{
  "num_hidden_layers": 11,
  "d_shared_expert": 256,
  "hidden_act": "clamped_swiglu",
  "router_score": "softmax",
  "balance_loss": 0.00261,
  "vocab_size": 8192,
  "norm": "layernorm",
  "norm_eps": 1e-05,
  "tie_word_embeddings": "early",
  "optimizer": "muon_variant",
  "learning_rate": 0.0123,
  "beta1": 0.95,
  "max_seq_len": 1024,
  "dataset": "wikipedia_en"
}
Below are experts of layer 7 (counted from 0) of a mixture-of-experts language model. Rows are named gate (a neuron's input weights, with its number), up (a neuron's input weights, with its number) and show model dimensions 128-191. Each number is 128 + 32 x the weight over its row's rms, rounded and kept within 0 to 255. Numbers have three digits each.
Before each expert's rows: "comes after" lists some tokens at least twice as common just before its tokens as in all text. This comes from a sample of Wikipedia text that the model never trained on. Tokens count by the router's weight.

# expert 21
comes after: " of", " at", " in", " on", " to", " located"
gate1:099111114145092108172105109173108091122124073101155126168090070096132181121095102112127097125123166117077084188115088085179114137170099119124133138224067109184143185165096130138072152112085161
up1:105189104136097157137113111112162168129167124128119068174112198166077170120087120113121050089138153117168136171176126118126071158113179176100089159105082113121110125124180125106104141056158083
gate2:124103121181177103097135096133201089092144099132150113093141127145140050081152103113090117153118130180090142100076126097152131133116111151126158109101093128140092106122128044142136138100094043
up2:087088120129166131109154141095199148115122049137127196109117135134108099119145071104115110146088121109086106082136118097082128171090134182178121221119072131152174120171110103090081174153098126
gate3:144141087055104134136133129135119167161084094154104151127141111125095148171166172147125143107143139123147124093089152084055154136142104120106168126097133165121099177116140124120082087093145193
up3:115176111171109135127131126147098120160133125141071111089130091058114158161198046087209177134115109089157174130120092114149137125116177105149107154107164155138138070124141153117142137134059142

# expert 12
comes after: " of", " in", ".", " with", " for", " to"
gate1:106158103092180151183124124150157145094135134074114148146140108117127176159084125126106173154104109095137133106175146171121121131084087109098087091139118114162123169088171130144138117136191124
up1:121162149170153142104147139141070119054129092083098103136180116128154188159174099113141079189190106143180136100134159109083095125085138061158153166089127154150107110139152164135159074090105165
gate2:160119185108118143141149104147111166077179116137214064173100134116197126144112069178111096145173087154203172149078118141131130075105085115152076159095100102140152140164233117121119094121152123
up2:123160133094087113092200136103113035112071143082124098114140132122078075117151137165145131155047151105139105181194191080076062106129147173179131147181111110104118141079079134116110085150093155
gate3:079076150136131100122162116063085148160194092146167171115154120118105130156142155108128137126126139134075094044140119167177106114115120081118096135128167181080200064101090093117180077141062167
up3:125135102102174112133095169110075172129193060143145138126100177156108176152124067132131061124160144159115156149113109109146132172089121158158134128130156138047137186196121090098171120141108139

# expert 7
comes after: "  ", ")", "%", " 0", "0", "1"
gate0:123130123149161134121138123124100139097101159169097093155067162186091070098140132142153131161128158062146084099130136197129117186134157115119081179103105109150149100114123076151193132118105137
up0:144134072103134095107129160199132101106075105067065105131081133144091099145198144156092172143103086121154112093100147075043143120157174159181146138117117136109093075138125187115125076166101140
gate1:161100043111069084134127105085118079105108065107071081119077112123109168162122149153113116110104090159136109153144094127136155150120122123116161175109073123109151100132077065159141176145129136
up1:063149054125140092095129100111095141110122157086088153146173093163120183139153119104145111090030140131122120130143145145106149082111096204170132191103193115114128110108162076140126115103163084
gate2:186132134106063113138182111123199100135119118136112125172102135130120138111117127113170144145178103078157163158110091205063106078173075108106127105086120073162160114137123179113140110103121151
up2:139158129095156149133089118133103159189137132143102123067157161128128208084102135110098124163125123104143077163150173119132131070084122126099074123128196099118061196133148140111091160101135166

# expert 51
comes after: ",", " |", ".", ":", " (", "°"
gate1:136135123082154129113122081099127114142075097148134133146121119080136114132104056117070172104136159116065113138067123140124157198150089136135132118101148095156074050123100093120135090065132131
up1:095108136102182177116149138156147165147100070120143137179104131100125171126101090155156109174088108087109041128089123164123155155125146194133184167119102084079114136146104139162112152108067185
gate2:106098118092125167119111122112156137090148106155137004113121123079138135142155137135113127088152120087119181135129128104045103114106132139137154168146100125170142129127077120159080120140174190
up2:135197153085150110099149083133167103155117171113119176118143132111102144085120111129118186086169105084100184124090111141134114040139133105136140088126088154108154181157080121145033134134093082
gate3:128158071105146159136119145104146144124130093132124117136106131145101182129083097153193138134125125175111092147092082114148171108084073120116138183100070160176127099118139114120114118155134159
up3:152153153149112133128145135134060082163105133100148142115089135111060110090130111226140108097137137141126165178117061083171126140142114168151136130119146123154097052138110137124089123154165154

# expert 19
comes after: " a", " the", " of", " and", " with", " for"
gate1:110116046131107120126159106138098167135112115134100033159165156163154091071127149107055138079215140131163160122172096118170078157103112099162115132140142165168149090104146152167196148087093112
up1:165146119139122131082126146134111142156130134129122099131148135112064103121116114142105123111127093135180069129160111162129124147151159132129166128155090194145139141056152131052068118072114095
gate2:161111153093142114130142098152161087110141132130123101109088153153135141077052173174122075092136082100148155079151115116105112172115082152157163094141107180088100105190168125119169162146119152
up2:096144122113085177137106151098118166166111124131143091168143130162089107079108154165147094078117087128168108141145118107100143106105138136109111161124170095118098153169140155101136086130135128
gate3:129074132110207136115070144133107057128129135118184128103119116162118132094081087070119172081145177119125135170123085099141158128139133092127123175119054122102138177082149148148143124194088111
up3:078099171119132113061085141125218116132096105094165115107157152070138088165118123164069139130164144170150112171145148099147107136051069133160154169132116090171151159172132105107170121124114048

# expert 52
comes after: " the", " of", " and", " a", " an", " self"
gate0:124146093107161115117110174113154123165152137169143084146079122148178099113071114083148117072090186153181121134082190151076143120107127178123071094126075155189148123151172144122147152183185092
up0:134161155136102046173116106146101103092150190137153111115113110167127132064155090113143159104130105139104121135140151209146096096152141109078132120113094127092167152106089175189135098160141049
gate1:130133067118066106104177087144159126171136161117133167078112183192084157150132128099130116170154118124174127088145143133104150162182156117064115150068091081082066161112141054144105086134109126
up1:107172177139104112157109152097104119152151164085129138110148117214176145156092153110107099095095154076141187160134099129076138095138093117085109110128105102087144112087148174147098110152095094
gate2:106132168094132095115152181080119174134138178100214119188188139129186120097028092161079066127167120158176087107115125121143108129133110086087118116165125102161197105106136076117161080139191187
up2:142089191157135107164111138152120151100142158141204088120133144120116160118104133062177091160133093112133102152119141134095122135148134138089182101101154082080135133121154079174086180137180150

# expert 27
comes after: " the", " a", " The", " and", " can", " first"
gate1:130203110076119120147162099086133212111124147139066136048180111085134142159057109117140139106173159102134086136134138155106179082135116153093162126128109165153147138105123048068144145127128126
up1:165138094131087172139121129137119110137088141131163072157156109205146092122167184129159134107180157069130121158133175121203099133088069127095124169092145153091134096133127090084142148129097147
gate2:093124168136131081126154094151083145107068157112155111102143143114137100106163122119138129107125126073080143116161135161127126138155134083119116108046128062105158174120180118132151146183152148
up2:172123140056143167131150159102090126159101114111103170133194094137091027105093122092152165089197145165105109157184140156095183139098090130106124113176140159093112051172153211166112146088135125
gate3:155151143109085120144207107157128099086105122120132117129144119171151117130143085103080134173136130161109164110108064124121147173153079156150107148195121133161081129155108147101107038113088148
up3:097110078121142099146107144109149160120184135078139149112100108090147155108118149131057149152150127122119132146162116125117110061118099155113101124075135155167108146135093095159115099130077156

# expert 53
comes after: " |", "|", " 1", " 0", ";", " 3"
gate0:132109118136117109180116148146138069135112179164120179182172152112139133120142111144128085153134128119093123086101155170136172145180167163139204136165200156171092124168115146072143106098199121
up0:118099099137165108089083146138168126137121127126112171164133117044126173178125083185128130124123132123132121122079136112160109152116168116141159080143143152113084116151109145084099110140133167
gate1:163134067054097103158146137153153142134082147120108156115164110157162108148097181085121143166148136170111109082135099150092140102122109111133106116167172096177094129052111142133115112194135139
up1:115155074153102087164113101167139128140129154157112150092173188137101116154103059145118095109110162121122171100055160108123121114117164150107134103111117195066065120108069134131027125124117097
gate2:147054092155135097155165157149150140115152143178109080116186112135113134134136179166122102196084085100085134107098108158137088177129169104178109187096082135154107108073143132123107099097083113
up2:115103148100123166149121113162152088076112125125100139141079107108158139109127099155118093105152169108111136160098081131116113147145199108127111166126056167118165101152169150144166066163088098

# expert 3
comes after: " is", " as", " was", " It", ",", "'"
gate1:224119149173107175154097108123137157133115211128134129148070158056175145153149147099159142145083112118173153096136138140148119148136128139115104201153133154074098133143113200189125087137086145
up1:141096110116123056171104172098168116169143152120171132140082135138127176165069092147148136131132188053223115121139125163111158233109131114106143114157102114098168128131104151084170103121118127
gate2:180164099043160096141128099104121088160134103107170171117081117133099174133145112056128162153152060121111132113168143171085113110137059154126063121137092149096143127130132061166173140164138090
up2:119154161133164114088108086149135116136157115128164129222123145119130111086100061095141153125107143122101145115097130143098127106105090149105148117156095148156090116190105122153125142088132173
gate3:128113130113105110162123115085110072188140082115144191153113118124103128070143145127149130182089120116171152151153091163130123136124072118132109122128093062156086154112137132119104112134068130
up3:180149158103059152112095134134166120083104172087174126090101104143114119074134152159084116138103084117144119136125160095160164097091108113121139071179084108042085129145089156152108129122053147

# expert 5
comes after: " the", " and", " a", " \"", " to", " The"
gate0:088161076120095113093096129137110105158149159138113133091125118153083133123133151102110162124031066154119138190140108138136148182127103079176116139135166124134062138095110140129130198115109122
up0:072147122159130106126110143111151144136135083076136182164163173116078103099104116156122115136098103130145138182177146168152075119074099077187139132101127131128127129142111086121134126037142080
gate1:065121108089078106105160160131151109150120169138168179136100146103138107140082103156112094113181117150168103132074145163074153121092138080170158115147158156166063137143086089103135094098191133
up1:138129123124151151171036101190128154139125103156139148102129141153172104100181136104098113156127090060113150120114118137123105093124153069152121179181138111129118168109114141147184115126116162
gate2:152133146104110102097207167089113155120095160151091162126103134123139150130093174122161111146182104114096123131132187149102119183131112160150124127140092128168112096085120113156126093171143139
up2:101075101068217163103147110152110110115147138210132146139161114097131094168158120151184097060173081101125213165092166066129116153119123077135117165125108155102165090194130117133099086151129154

# expert 18
comes after: "\n", " on", " in", "On", " On", " In"
gate1:133108108137158109132112209131111100083125108118178100126107093103100115147156096160181028113075184178071125094131167167118144109108176139133206050123185121077132173156148079160132078103125113
up1:049173141065098110178163093136146105158135128087113144157111063108209110164101179117107156147144093181100151158148094110121178148116116124144164129172128031069134105121086147100118121100124156
gate2:100136087100135176083141071138156139125141176164119109142120183048145136122124160060155150104139132123118123101069097122147148069096097111184176137163146113136147075133179192201168127141134126
up2:110119104108159148141115101104145141127185129164147163137151184110150171098134188100137151154120140112182150087128120099144126069057136137134147092110158119144156064136181155167144105142093101
gate3:144112134083142109121152103137108081112119136162168186185148141067087119115090164169130121145161168180133131105119106125177136173082144155173057158112125100142153106223175111101143125162119170
up3:151155161095175133096134142087102022149189115126175134172122146100090148142189098170134124155167121175108183152153106139155155145107152110176110098190099138124125083132148120138108160122167137

# expert 35
comes after: " |", " (", ";", "|", ":", " U"
gate1:109134088139090145138171141122122081142099092161124119133098155146122131124124091142136131190103096182124156093132187129066092152107140106159115143121094107147141126128125102142139123086183094
up1:085113098112088168138177100119154138103089073086147158143134117070109153148126080108166157142204142126137099052181112063130135134101161122167141117144102064135169109083179122101152120146133101
gate2:135104119106110151170141195053142150148152091083096126125136156104149138113101116132157109124122110082141108074162168094157122132164192153124231136075094111144191098159089133103118184120130130
up2:161111085125121158119145148107136117105053129117131133172138132123097154139188122146108132113112132110134091182107109112120143183160145148141099099132112186155126141177158156058127195179185083
gate3:145083145137142143114102147138111152110114149136093110116119067118107160110096059175113158099078092061161130087174118134071095115143187128074098130121124121104124111154197099109145151139055161
up3:156187147133108122131155144128143183156083134135106169104184082069136153092105130203136166117082136091157135199157173135122099119132051151159162162096177096145121113135184143065047146145133150